python train.py --d_shared_expert=192 --moe_layers=[0, 1, 2, 3, 4, 5, 6, 7, 8, 9, 10, 11, 12] --positions="rope" --attn_scale=0.0884 --init="uniform" --init_std_qkv=0.0219 --lr=0.00233 --batch_tokens=[32768, 65536, 131072] --doc_mask=false --steps=5989
Below are experts of layer 5 (counted from 0) of a mixture-of-experts language model. Rows are named gate (a neuron's input weights, with its number), up (a neuron's input weights, with its number) and show model dimensions 128-191. Each number is 50 + 10 x the weight over its row's rms, rounded and kept within 0 to 99.
Before each expert's rows: a language model's description of what the expert responds to. This comes from a sample of Wikipedia text that the model never trained on.

# expert 9
Description: Commas and conjunctions. Commas in lists, dates and places (Trondheim, Norway; May 24, 2018), plus and, or, than, only, even.
gate0:48 43 61 54 57 50 46 44 53 54 35 47 39 53 53 54 72 57 42 44 50 50 53 47 51 40 47 50 71 45 20 60 47 71 54 63 71 74 61 51 60 48 50 52 48 34 58 56 56 51 40 55 51 55 55 52 54 50 31 62 34 59 40 66
up0:40 51 40 34 43 39 56 55 57 65 54 59 64 56 24 57 61 39 54 60 42 56 58 61 52 38 60 39 44 48 56 46 47 32 38 58 35 39 25 47 48 61 45 46 66 44 50 47 40 44 69 63 34 47 46 49 48 44 50 46 54 32 66 51
gate1:46 59 56 38 54 50 63 57 55 50 37 40 60 50 37 62 44 44 44 47 35 46 46 43 54 62 68 56 50 46 45 54 56 68 57 57 53 55 27 45 63 51 36 38 64 49 55 42 47 43 42 53 57 60 53 31 51 44 63 37 53 60 42 42
up1:69 55 46 51 50 53 40 29 50 43 45 37 48 60 49 60 50 28 43 54 56 47 46 42 62 51 63 46 31 53 43 44 51 50 68 60 35 55 58 41 65 26 58 30 41 41 61 60 41 47 49 71 57 46 38 60 53 53 19 43 43 50 35 58
gate2:39 57 46 47 45 62 55 31 49 41 29 50 73 46 69 67 63 44 67 55 43 43 47 48 53 29 58 56 57 52 37 65 64 50 54 61 53 42 45 45 44 46 67 48 54 48 42 64 58 61 63 54 43 53 49 59 67 45 60 61 78 35 54 56
up2:49 59 65 62 63 54 58 50 42 39 38 50 51 49 44 54 44 71 64 53 58 53 60 57 71 56 52 67 29 65 49 63 43 51 56 61 19 36 41 52 45 41 59 42 68 60 39 50 59 32 50 46 47 64 65 32 51 47 50 56 53 46 41 53
gate3:42 67 58 46 69 61 51 67 28 45 45 51 34 51 53 76 57 49 48 64 44 41 66 53 48 39 55 53 28 67 28 49 44 30 45 42 43 54 65 47 48 42 45 60 57 44 40 48 40 37 44 61 55 39 79 52 49 46 44 44 48 54 31 53
up3:50 59 43 42 53 28 47 34 56 46 44 52 46 40 51 29 52 61 55 57 45 54 37 39 48 53 51 37 52 63 75 54 48 30 41 70 31 39 58 57 62 47 41 48 52 53 44 54 31 52 30 51 49 64 51 44 54 16 54 45 57 68 55 42
gate4:66 63 50 59 64 64 57 55 54 46 44 63 59 51 56 52 43 62 73 57 64 53 49 44 57 50 53 42 41 64 26 57 55 47 51 62 52 51 42 42 41 58 44 39 62 73 45 25 57 62 37 63 50 52 55 48 37 44 40 46 46 51 61 44
up4:44 38 46 34 41 40 60 34 52 45 76 32 47 51 47 37 61 45 21 52 42 55 52 47 49 71 40 57 55 35 57 39 59 44 53 31 44 48 43 43 46 54 27 45 49 48 48 58 52 25 60 38 72 53 50 50 58 41 53 51 45 62 54 50
gate5:47 48 60 54 63 59 52 51 56 34 56 44 47 53 36 53 44 39 70 62 72 61 52 42 52 53 57 52 33 57 26 58 37 51 44 59 45 37 66 54 56 61 45 43 68 44 48 57 58 40 62 58 70 36 57 53 53 29 63 65 46 66 34 49
up5:45 47 41 52 60 48 43 54 61 55 46 50 35 54 30 32 47 37 52 50 64 36 49 23 58 42 39 35 51 30 49 44 58 35 45 49 50 50 50 38 53 50 53 49 63 58 66 63 30 59 57 64 42 58 48 42 37 40 54 64 50 46 33 40
gate6:47 46 50 55 32 46 59 58 48 46 38 50 41 45 50 64 40 54 60 54 52 53 47 46 37 49 63 39 66 47 43 49 65 40 68 67 57 71 61 45 60 62 28 36 44 46 54 57 59 40 49 65 62 40 44 37 46 57 61 39 47 46 53 53
up6:36 44 38 28 58 48 53 46 47 52 58 51 61 47 48 55 34 41 43 57 52 44 72 59 45 47 40 25 73 52 57 41 65 34 55 55 60 54 54 33 46 45 51 49 42 49 52 40 66 44 43 53 58 54 58 44 37 55 45 39 50 57 56 47
gate7:50 48 45 62 69 58 70 43 58 44 55 48 49 46 63 42 42 59 42 68 72 45 61 59 39 55 47 52 37 55 38 49 42 50 50 35 68 62 45 56 42 62 37 57 65 54 40 69 56 34 48 59 52 38 61 47 41 43 40 39 39 45 59 34
up7:43 33 45 47 50 53 58 65 38 53 51 42 41 48 55 42 56 68 53 58 48 58 58 56 43 31 59 68 59 51 29 49 46 58 44 50 69 68 55 54 42 58 39 51 56 30 61 49 60 40 42 47 44 33 69 50 46 49 57 37 42 54 49 53
gate8:34 58 35 53 51 61 54 44 63 36 44 61 40 48 33 39 40 31 59 78 70 43 38 48 72 49 35 36 62 60 37 46 65 44 46 51 68 54 48 38 54 33 54 51 48 34 50 55 38 36 63 58 56 42 51 43 52 39 53 52 40 57 52 58
up8:34 60 33 63 35 50 51 43 51 40 60 52 50 59 28 33 51 32 56 67 73 37 42 33 48 66 61 46 54 47 57 60 54 34 52 50 40 46 47 63 49 50 50 34 55 36 48 51 54 49 46 51 45 35 49 41 61 52 60 47 34 52 53 63
gate9:52 54 46 64 49 54 56 43 37 57 37 44 50 49 43 44 34 39 70 46 46 52 44 45 46 38 50 60 46 74 39 43 69 61 58 50 41 39 52 52 51 63 39 52 47 36 60 77 53 33 55 67 52 44 56 46 45 51 55 38 42 61 51 40
up9:50 55 56 46 59 41 53 71 44 59 48 38 49 47 60 43 64 52 28 29 60 49 34 66 71 49 62 53 41 45 55 40 48 60 52 55 34 62 45 64 65 72 64 45 49 50 65 64 57 61 51 71 49 30 58 54 42 39 44 35 44 47 31 71
gate10:35 64 46 73 53 53 57 47 42 50 64 45 49 53 55 40 52 55 64 55 51 37 79 42 75 60 43 46 38 52 53 53 52 54 38 49 54 55 63 37 44 48 50 51 49 54 57 50 21 73 49 51 58 30 57 42 53 32 57 48 55 43 37 34
up10:43 50 38 53 66 57 58 69 46 51 28 49 45 47 41 51 36 43 48 42 73 38 45 38 49 44 47 53 55 56 34 54 45 63 52 55 47 15 65 43 40 56 47 38 59 66 64 45 50 51 52 52 37 36 58 59 53 49 66 62 54 48 41 33
gate11:45 63 59 60 53 48 56 49 36 32 46 45 51 49 55 54 42 52 39 50 56 51 33 33 47 43 77 56 63 54 43 52 49 43 45 45 49 48 62 41 53 34 54 61 56 40 61 46 36 55 17 41 58 33 41 54 42 49 63 57 61 61 33 43
up11:46 43 53 64 60 43 66 46 56 49 74 49 60 52 49 44 44 56 55 55 41 43 47 68 44 63 31 39 38 40 48 49 67 37 53 47 21 53 36 49 49 43 51 32 40 61 30 45 59 40 65 49 42 61 51 34 53 50 23 51 50 31 45 51
gate12:60 52 56 61 50 45 48 41 51 48 57 45 48 53 43 55 49 55 53 55 66 52 58 41 50 44 46 35 58 43 34 44 68 59 59 62 71 51 49 51 50 56 54 57 52 36 51 54 55 61 39 73 53 50 50 55 32 38 31 35 55 71 63 35
up12:48 37 45 56 58 62 61 50 60 61 22 63 54 49 47 37 36 55 60 59 55 54 41 39 45 48 31 38 63 51 64 62 41 66 39 39 61 43 30 50 43 64 44 62 61 36 33 56 27 29 42 53 51 50 55 65 51 60 56 47 55 46 40 51
gate13:38 58 52 57 47 43 44 58 52 34 46 29 57 41 66 60 58 44 53 57 31 53 56 37 56 32 56 52 36 39 41 57 39 59 50 58 42 54 41 46 46 74 45 58 56 33 64 56 66 46 67 35 36 38 48 43 56 52 43 47 61 51 61 53
up13:45 50 51 40 30 38 41 47 49 43 73 61 50 53 69 54 68 39 41 38 59 52 52 50 57 41 53 36 41 31 49 49 42 49 61 61 37 57 42 41 56 47 53 48 38 30 57 50 47 41 46 46 47 38 33 43 46 36 52 60 57 44 49 45
gate14:48 58 33 54 50 54 60 40 43 36 47 54 57 54 63 40 45 59 63 37 51 43 48 67 71 52 46 53 54 46 36 51 57 58 46 32 83 49 56 44 59 58 52 56 50 47 35 48 33 63 28 71 64 29 58 53 31 42 44 40 54 53 38 47
up14:43 56 59 46 46 56 41 44 59 48 56 57 56 43 46 39 51 51 58 45 54 49 32 47 41 42 56 53 31 61 27 67 70 37 49 40 32 37 27 56 58 52 47 42 45 57 55 59 67 40 63 49 48 46 60 36 64 43 54 55 69 45 49 58
gate15:49 51 54 71 65 61 58 40 45 51 45 40 50 45 59 54 36 49 57 77 35 42 38 66 49 64 54 77 60 63 45 63 50 50 52 52 45 39 50 51 39 75 62 37 43 55 37 66 46 45 50 50 52 66 59 48 60 56 26 58 26 50 39 69
up15:38 66 47 70 71 47 39 43 48 59 42 60 44 39 47 40 43 49 50 53 45 64 63 66 46 51 40 66 41 73 50 66 47 38 45 40 53 42 51 47 56 57 36 48 58 62 41 59 31 41 60 54 44 44 45 59 51 53 44 53 45 51 48 26
gate16:58 58 53 35 43 51 50 44 35 39 54 66 43 54 30 45 64 48 58 73 64 57 52 43 49 36 67 53 54 57 46 62 60 54 65 55 36 53 39 56 45 64 40 31 69 56 52 54 54 40 39 57 62 35 58 34 36 43 36 56 59 54 45 46
up16:37 39 67 49 52 53 52 54 61 48 56 37 53 47 59 61 46 53 46 50 58 51 48 59 47 47 48 67 36 55 64 31 43 32 45 46 41 52 58 49 38 47 78 54 30 50 41 38 51 64 58 49 44 58 61 64 63 46 38 63 31 49 63 49

# expert 0
Description: Table cell pipes. Pipe separators between cells in numeric tables, plus first-name or place-name starts like New, San, Sam, Don.
gate0:56 47 55 42 26 47 56 39 49 55 64 54 43 53 59 46 62 60 54 37 47 51 59 51 46 57 62 54 60 64 56 38 46 56 58 53 45 46 49 44 44 67 51 39 58 52 43 58 47 49 56 64 45 48 61 37 42 47 44 44 50 36 84 48
up0:65 39 32 50 63 60 58 51 61 63 72 62 67 60 68 47 42 60 59 66 52 39 45 47 49 57 54 48 55 49 57 47 58 32 58 45 40 63 61 61 45 44 47 54 31 45 47 43 68 45 53 42 44 41 49 66 40 51 49 49 31 42 72 50
gate1:59 61 59 46 47 54 61 51 63 53 63 43 62 42 37 44 65 67 63 48 42 53 55 53 43 51 48 54 45 54 45 48 47 68 66 51 45 53 52 46 60 72 42 29 51 61 50 46 31 41 46 40 59 43 52 36 65 47 49 50 44 68 60 55
up1:35 54 34 46 52 57 49 59 72 54 61 57 44 53 58 48 49 66 62 81 42 47 53 47 52 64 53 40 56 57 53 49 61 38 44 58 40 50 51 58 60 47 48 44 41 60 59 38 55 46 58 48 46 62 49 43 62 66 36 69 54 34 43 49
gate2:58 55 53 42 50 50 57 38 52 41 42 66 35 36 45 51 35 60 68 55 51 37 59 49 59 39 51 44 61 48 45 36 49 56 52 62 49 35 44 29 43 51 42 60 64 62 46 52 63 49 50 62 50 45 46 46 54 44 59 41 37 54 58 43
up2:48 52 39 65 45 53 53 56 54 38 60 50 46 47 47 70 55 34 62 39 65 53 59 34 38 45 57 48 60 40 53 38 52 51 56 57 59 65 28 57 50 44 50 34 53 43 42 44 57 37 65 49 51 55 43 50 43 60 49 45 37 46 48 59
gate3:52 56 40 64 40 58 46 45 43 43 53 41 36 29 42 46 54 70 45 45 30 63 45 47 40 30 69 49 53 49 44 67 56 50 50 62 34 63 63 64 51 65 40 53 66 40 37 33 48 52 48 56 53 40 49 54 44 43 42 60 57 59 57 47
up3:29 49 60 43 42 36 50 58 47 56 28 50 35 62 56 44 40 62 57 67 42 42 50 46 37 48 48 48 58 51 56 44 46 45 53 57 43 64 56 56 64 38 68 53 44 64 53 51 48 35 63 66 46 49 43 39 65 66 53 46 56 55 39 38
gate4:52 64 56 49 53 53 35 64 25 40 67 55 65 37 42 40 41 43 61 49 35 64 56 50 51 38 49 38 53 57 54 52 66 56 33 56 52 47 71 58 44 46 45 40 49 36 53 53 57 40 53 53 56 46 46 52 66 40 45 69 50 41 45 53
up4:53 56 53 60 58 50 35 48 65 45 48 51 59 49 57 59 49 52 47 63 60 37 54 45 47 41 58 51 59 34 54 50 57 37 49 52 40 49 70 47 66 60 49 51 42 60 57 36 31 55 45 39 56 57 41 65 65 41 50 64 57 42 48 60
gate5:60 67 44 51 39 52 54 65 39 52 57 33 35 44 49 56 36 43 35 52 65 57 40 36 48 39 60 69 25 40 48 62 58 48 46 55 42 43 56 38 33 65 46 46 67 53 47 65 48 51 52 53 54 60 61 63 56 35 22 64 60 57 41 40
up5:32 48 38 61 60 44 51 57 51 60 59 63 56 45 49 49 78 38 57 32 50 64 57 44 56 38 44 54 48 58 59 62 50 53 62 47 34 42 45 43 50 41 44 71 46 35 43 37 55 49 53 53 48 54 59 30 35 53 64 38 40 56 75 40
gate6:37 50 72 59 57 52 56 55 46 46 60 40 52 61 38 47 47 41 59 47 75 52 34 57 51 47 57 53 37 51 31 51 39 56 37 53 56 39 46 50 44 53 21 67 68 48 62 60 42 60 63 67 53 49 57 44 50 55 46 39 56 39 40 42
up6:48 48 43 30 70 42 62 40 68 45 72 42 42 47 61 48 60 50 51 74 38 37 50 57 48 53 47 31 46 53 68 50 58 49 71 50 61 51 55 43 57 48 72 39 41 66 46 56 55 37 55 26 28 55 46 59 66 52 44 59 37 51 47 58
gate7:49 54 58 44 39 49 54 54 37 40 19 36 53 58 42 39 48 50 57 55 48 55 52 61 51 67 57 52 50 51 32 44 51 35 48 60 49 58 35 51 48 49 28 49 57 68 55 68 33 54 33 65 59 35 51 36 67 56 55 44 46 56 46 33
up7:56 49 56 40 38 48 55 53 31 52 26 41 45 52 47 41 59 53 68 47 36 66 56 52 50 64 69 52 51 58 33 54 50 35 43 51 53 31 40 52 51 50 35 52 52 61 39 69 41 59 49 63 60 50 60 30 65 53 52 39 45 50 52 33
gate8:37 53 52 55 46 49 71 50 66 50 51 33 50 57 38 67 53 43 46 46 41 44 56 43 55 64 58 50 30 60 38 36 63 51 58 59 41 46 58 50 52 60 47 61 51 51 56 70 55 56 34 73 50 34 55 49 60 53 48 64 29 58 52 38
up8:52 48 48 73 42 46 67 38 69 63 27 40 57 54 32 64 71 48 55 45 48 54 40 41 52 60 61 61 35 46 48 55 48 62 58 54 43 35 46 73 64 36 51 73 58 54 44 51 58 36 33 70 43 34 58 41 50 57 49 42 47 63 54 50
gate9:37 47 35 53 45 58 51 48 43 52 59 47 51 55 52 51 53 42 41 61 61 39 50 21 69 39 48 37 54 50 45 49 64 34 52 40 57 46 35 36 38 53 52 50 40 54 38 53 61 36 60 52 41 52 49 45 51 52 56 60 37 30 58 45
up9:47 48 55 44 44 44 61 54 57 55 71 62 61 50 61 64 71 53 56 68 45 57 45 50 53 52 62 42 74 50 47 57 68 24 55 51 54 67 55 57 55 48 55 43 32 54 55 53 43 54 49 35 55 45 51 56 48 55 45 40 30 41 46 56
gate10:34 55 50 55 63 58 67 52 44 47 74 57 46 46 43 55 55 40 51 59 45 33 46 60 48 49 60 48 42 44 38 40 57 26 38 63 49 57 62 50 54 54 44 53 59 39 34 50 30 40 56 65 54 56 52 59 33 53 45 49 24 27 67 42
up10:76 42 60 50 34 42 54 51 51 53 48 60 66 59 58 60 37 58 56 39 54 58 37 45 40 53 50 44 61 41 71 58 53 48 52 39 46 44 47 52 44 53 44 40 49 49 42 41 54 58 42 42 45 52 37 38 56 37 55 57 63 61 27 56
gate11:56 47 63 40 68 64 58 45 53 60 63 64 43 55 56 60 41 71 52 64 43 24 35 62 37 41 58 57 46 53 44 62 44 55 47 54 33 42 76 52 65 58 40 41 49 48 58 37 44 74 54 55 48 40 55 51 64 55 45 54 44 38 43 49
up11:52 52 43 58 88 26 61 34 68 48 63 71 59 46 53 52 60 59 76 59 56 45 46 51 40 66 45 63 54 51 39 37 59 44 68 55 49 52 51 47 53 50 53 48 54 56 48 34 51 42 41 42 53 54 49 62 61 55 63 55 59 56 49 38
gate12:46 47 52 62 63 51 32 56 53 52 36 53 57 45 48 67 55 42 51 51 39 54 51 53 60 53 42 37 60 65 42 58 52 46 62 49 43 67 49 34 50 33 43 41 56 48 39 46 33 59 57 44 51 59 52 52 44 31 20 67 33 45 31 61
up12:57 62 54 67 48 43 55 52 47 37 63 48 49 42 62 59 65 48 57 46 38 38 46 41 42 58 46 45 30 42 42 71 46 48 38 67 48 50 72 55 45 61 49 67 46 30 46 40 64 52 28 53 47 58 51 58 56 50 53 52 53 52 47 49
gate13:66 67 28 45 55 62 49 46 54 38 58 65 42 42 60 47 34 44 44 53 46 50 64 49 61 41 56 53 57 66 35 44 56 58 47 55 51 31 54 32 43 57 30 50 49 39 60 52 40 44 52 50 52 38 51 42 60 39 51 45 48 32 59 40
up13:47 55 37 31 42 52 54 48 59 33 48 50 61 48 26 39 54 58 61 48 60 41 51 49 67 63 44 39 50 64 41 33 53 37 66 44 55 53 49 60 43 30 45 49 28 55 73 42 63 44 48 56 64 43 49 51 47 49 46 56 43 47 52 28
gate14:30 45 69 45 36 76 57 67 37 69 49 45 62 59 41 59 42 43 52 60 47 33 61 49 57 50 54 38 51 48 38 59 57 63 46 37 51 53 61 45 52 38 46 46 52 43 45 44 35 55 57 48 59 33 51 51 52 34 47 59 53 14 51 56
up14:59 61 39 51 69 39 33 46 52 29 66 63 46 48 52 56 55 57 23 47 37 44 30 55 39 36 54 53 56 64 61 52 32 38 60 51 49 57 34 53 43 49 26 48 46 68 29 52 37 48 61 40 31 50 51 48 33 55 48 58 49 80 49 42
gate15:43 44 56 61 29 69 62 41 60 47 51 42 48 44 40 41 62 48 66 45 49 45 45 45 54 58 57 35 66 55 29 45 50 40 51 30 59 49 42 44 53 56 51 67 53 62 56 38 45 42 13 53 52 47 54 64 49 62 42 35 26 46 44 57
up15:32 42 71 46 34 65 63 47 57 47 43 40 52 51 42 37 40 46 49 48 54 49 55 57 66 57 48 40 75 49 35 49 53 38 48 32 68 49 37 53 45 53 53 46 41 45 56 48 54 42 25 50 61 44 57 60 45 51 38 34 43 43 54 64
gate16:50 49 55 46 57 50 44 55 39 59 50 47 62 52 47 44 23 39 54 57 58 42 57 38 57 54 61 48 39 63 52 42 39 46 47 77 51 40 44 52 45 48 38 52 55 34 62 54 44 63 72 76 51 39 55 65 48 45 64 54 45 65 51 39
up16:66 58 56 66 56 64 38 47 52 54 61 58 41 51 52 40 46 66 46 43 53 61 39 54 48 62 58 59 30 46 50 65 43 47 57 61 37 28 51 51 37 56 49 63 57 35 41 57 70 52 48 60 54 52 38 27 62 50 47 54 45 58 52 59

# expert 11
Description: List bullets and table pipes. Hyphens starting list items, table cell pipes, and list words such as See, List and Preceded, in infoboxes, see-also lists and tables.
gate0:44 68 48 54 60 49 61 35 59 42 55 68 65 63 57 43 50 47 63 55 50 64 43 57 45 55 62 30 59 52 46 33 53 52 55 71 46 60 50 42 47 62 34 50 41 58 45 50 41 45 51 52 53 25 48 66 51 35 38 48 33 54 48 53
up0:73 50 47 46 53 54 45 59 45 61 65 41 56 49 37 52 53 42 49 45 54 38 68 51 65 49 56 61 31 53 52 60 51 43 39 52 53 37 48 39 44 51 65 45 57 55 47 60 53 52 71 62 51 59 64 38 58 60 57 48 52 55 46 62
gate1:45 50 64 47 56 59 39 54 42 53 37 56 44 43 57 44 54 44 43 49 40 45 56 57 50 40 65 43 57 42 44 39 67 46 28 41 53 51 52 55 50 30 53 46 48 49 51 61 55 65 52 61 46 52 55 73 69 55 65 61 49 56 47 51
up1:43 48 66 63 51 46 24 47 52 59 61 62 50 39 50 27 43 56 51 50 50 48 49 37 45 45 51 59 43 50 62 51 51 37 61 56 36 54 58 57 45 57 60 41 55 55 52 48 58 69 60 38 48 79 43 50 43 47 53 54 47 49 56 54
gate2:55 58 38 45 55 48 64 48 58 38 43 44 50 40 40 57 74 47 33 36 55 37 54 50 35 66 70 47 59 53 42 64 24 34 50 51 42 60 37 48 59 61 49 67 57 37 54 34 57 48 28 65 44 28 55 36 48 47 28 48 42 55 59 39
up2:53 44 35 62 30 51 39 37 59 55 48 56 65 55 61 32 51 41 30 67 52 52 65 45 57 58 49 33 64 44 66 45 53 57 37 49 44 62 58 46 47 35 52 48 47 47 65 55 47 41 54 39 44 43 32 62 43 41 49 36 50 43 54 71
gate3:51 61 59 43 49 55 61 50 63 56 41 47 43 51 49 51 46 75 49 63 30 46 61 58 39 54 64 47 39 37 52 42 54 38 63 41 63 53 50 35 50 46 42 45 46 54 42 49 48 65 66 59 44 58 48 67 47 41 55 51 52 56 40 61
up3:48 55 47 52 41 55 55 68 68 48 47 38 49 39 46 34 45 81 48 62 27 39 42 44 46 59 58 46 29 53 56 67 44 23 64 48 40 43 52 40 49 66 36 44 46 50 55 51 57 55 47 55 52 51 66 56 42 35 50 40 59 48 43 63
gate4:60 47 29 24 44 41 39 56 46 62 42 38 59 39 45 56 68 45 39 63 43 61 55 59 42 25 59 21 54 52 36 59 72 66 38 55 45 54 44 49 65 43 46 55 55 52 43 43 49 52 54 46 53 69 43 54 51 45 54 65 49 33 33 66
up4:50 51 48 69 64 53 45 64 64 47 48 61 58 56 38 57 51 52 57 46 58 54 45 47 56 50 51 52 53 43 49 59 44 44 51 42 31 62 47 51 38 22 51 66 33 34 56 55 73 55 36 40 45 49 62 49 58 59 49 56 47 48 63 48
gate5:36 44 61 44 41 66 77 36 38 41 59 56 58 48 45 46 66 43 49 48 47 28 50 54 40 53 57 64 61 29 52 48 38 47 58 66 52 44 39 52 43 31 53 44 59 77 39 55 44 30 35 49 48 54 40 42 45 60 48 29 51 57 38 47
up5:33 44 35 61 61 59 50 46 41 47 47 57 54 60 37 51 35 30 38 43 53 58 58 41 48 60 46 49 48 40 53 61 54 37 44 39 71 57 43 43 59 52 51 52 48 59 59 61 53 46 27 45 54 49 44 66 34 39 65 53 57 61 37 62
gate6:37 40 52 42 44 57 61 48 51 40 14 38 41 50 54 54 46 65 51 58 41 45 45 53 48 52 48 48 51 60 46 55 48 57 41 40 43 55 64 58 49 43 47 40 67 51 59 33 51 59 57 57 58 44 51 61 57 43 68 44 52 49 42 58
up6:47 50 53 61 40 56 23 49 47 47 41 50 32 44 53 44 47 66 50 30 51 42 76 64 47 43 41 48 59 42 49 48 47 49 42 46 66 39 41 45 40 39 49 45 51 55 37 47 54 67 53 56 52 65 47 33 53 42 43 55 50 72 55 70
gate7:48 51 38 46 65 59 63 63 44 53 68 38 52 41 46 62 49 35 55 66 55 45 46 56 53 53 59 53 39 61 55 59 42 53 43 52 58 54 79 40 55 51 50 61 36 60 40 39 74 55 61 53 58 52 35 56 41 37 43 46 39 53 44 35
up7:59 48 68 29 45 40 48 26 45 50 41 54 55 47 49 49 47 62 39 42 44 41 53 45 57 41 40 54 64 39 55 55 71 50 58 59 46 40 21 40 52 47 57 44 68 42 47 63 35 58 35 47 37 59 57 44 52 51 54 47 51 43 39 77
gate8:44 48 68 48 61 63 32 66 61 56 32 49 37 53 47 46 56 55 39 51 30 53 45 71 36 45 68 56 47 56 38 41 44 51 49 53 52 63 43 44 51 46 39 39 54 38 48 36 48 56 47 61 60 53 44 48 62 38 46 45 56 53 44 57
up8:63 51 55 51 57 59 49 49 48 56 54 54 44 45 43 51 50 49 49 77 29 71 55 48 36 57 59 69 47 63 44 59 56 46 53 65 58 40 61 56 58 55 54 35 63 61 50 65 47 43 34 46 55 47 47 43 60 47 47 49 49 63 50 57
gate9:46 38 50 61 72 57 50 58 48 42 39 48 51 56 51 61 33 54 55 61 46 29 41 46 43 47 76 63 22 40 38 47 49 48 44 52 46 49 62 37 56 70 57 44 62 48 71 58 52 63 66 57 52 39 57 69 51 36 51 43 45 58 69 45
up9:54 46 70 48 54 38 40 41 56 49 47 46 45 38 54 48 51 59 57 58 39 58 57 68 43 53 61 72 41 56 54 48 27 55 61 52 43 39 32 59 48 35 48 56 50 53 49 42 56 40 54 57 51 55 35 68 48 64 45 50 52 67 54 63
gate10:36 60 34 53 42 63 52 44 61 45 41 43 59 47 68 42 46 51 54 54 41 39 47 47 60 38 51 57 49 58 46 47 82 48 46 55 57 46 43 58 42 52 36 37 47 32 56 49 45 71 40 62 46 55 36 67 40 54 36 53 54 45 40 51
up10:41 67 38 50 43 52 62 64 54 48 75 42 52 49 52 50 73 47 53 43 56 48 66 60 65 50 56 49 51 25 48 49 46 46 59 62 34 40 53 56 48 61 38 53 68 59 40 45 49 53 34 61 37 37 36 53 54 58 49 39 54 44 57 57
gate11:60 61 52 47 68 47 44 54 70 57 55 59 53 39 40 55 61 57 65 57 34 48 62 29 60 47 61 32 48 44 48 59 44 64 43 69 44 53 66 52 50 47 45 38 56 43 48 42 55 64 41 49 47 44 44 54 41 51 40 48 67 57 43 40
up11:45 46 50 63 41 50 60 43 42 47 50 37 57 47 55 41 54 49 34 44 78 43 43 55 38 69 56 51 42 38 49 52 49 41 51 33 58 69 41 52 67 61 46 62 56 72 68 54 46 43 46 37 52 37 39 52 57 50 64 52 42 53 48 53
gate12:48 46 29 54 50 48 54 46 56 40 55 39 40 50 63 44 39 45 37 34 59 30 61 48 51 44 58 40 35 57 57 56 59 45 44 30 50 53 57 37 47 35 51 66 53 60 61 53 47 43 61 58 46 60 43 45 51 45 52 67 55 47 44 48
up12:45 53 40 51 58 52 63 33 33 60 40 46 64 53 42 51 53 42 34 51 57 48 51 27 51 63 52 72 63 50 64 42 37 29 33 46 64 54 58 54 55 62 43 33 44 68 36 58 47 52 53 46 45 48 45 48 42 45 67 31 59 43 38 45
gate13:53 39 42 51 50 51 51 64 21 39 54 48 60 50 43 57 53 57 60 49 73 41 56 31 65 49 37 52 46 62 42 59 63 45 57 60 68 61 34 49 49 50 52 42 55 61 56 55 50 60 45 46 55 46 52 43 40 24 41 58 33 51 42 55
up13:39 63 46 58 65 45 52 52 52 44 57 50 47 52 52 49 34 52 46 57 42 61 53 54 45 71 56 49 62 42 51 29 51 50 38 31 61 45 70 41 50 48 52 42 48 20 51 50 72 54 53 46 45 45 45 79 42 46 83 70 53 55 48 57
gate14:51 48 43 60 54 58 47 62 71 40 63 50 60 51 58 48 63 58 57 39 50 45 60 63 49 45 34 41 45 55 42 48 27 44 53 34 64 48 45 55 60 52 38 65 61 28 38 43 39 60 53 44 52 27 59 56 49 54 47 61 40 41 43 49
up14:56 59 41 63 33 48 63 76 57 38 46 47 55 45 59 41 50 50 44 35 38 71 66 53 40 64 44 38 36 59 50 61 55 47 46 43 55 49 45 54 50 46 35 41 56 59 52 62 34 47 51 54 50 49 38 46 42 46 47 62 48 50 51 30
gate15:40 41 48 58 66 62 51 56 67 33 56 53 48 53 33 58 53 62 70 36 57 61 58 37 42 63 56 65 41 50 41 49 54 36 43 54 39 43 44 36 49 51 48 49 49 55 58 59 44 45 58 57 51 36 57 55 40 52 50 72 50 70 58 46
up15:45 36 66 60 52 50 59 72 68 53 19 40 62 32 72 52 34 43 58 45 46 61 29 51 38 41 46 57 47 34 54 57 37 47 57 47 47 51 57 62 53 41 64 62 47 38 58 43 47 61 53 60 39 58 41 48 78 62 31 48 64 58 37 49
gate16:43 47 50 51 58 49 36 43 54 51 49 42 46 42 48 44 41 52 42 53 31 37 38 60 54 28 40 63 51 39 37 55 43 62 71 48 57 54 63 68 65 47 51 42 49 41 71 54 51 48 25 52 46 57 60 43 55 50 34 59 38 46 58 70
up16:43 45 55 64 70 50 72 65 45 70 48 45 56 60 64 42 58 43 52 43 47 47 64 48 52 47 51 51 54 39 45 55 19 55 61 65 33 58 58 58 54 52 46 44 55 49 37 60 68 45 45 41 52 43 52 53 61 55 51 51 36 44 61 46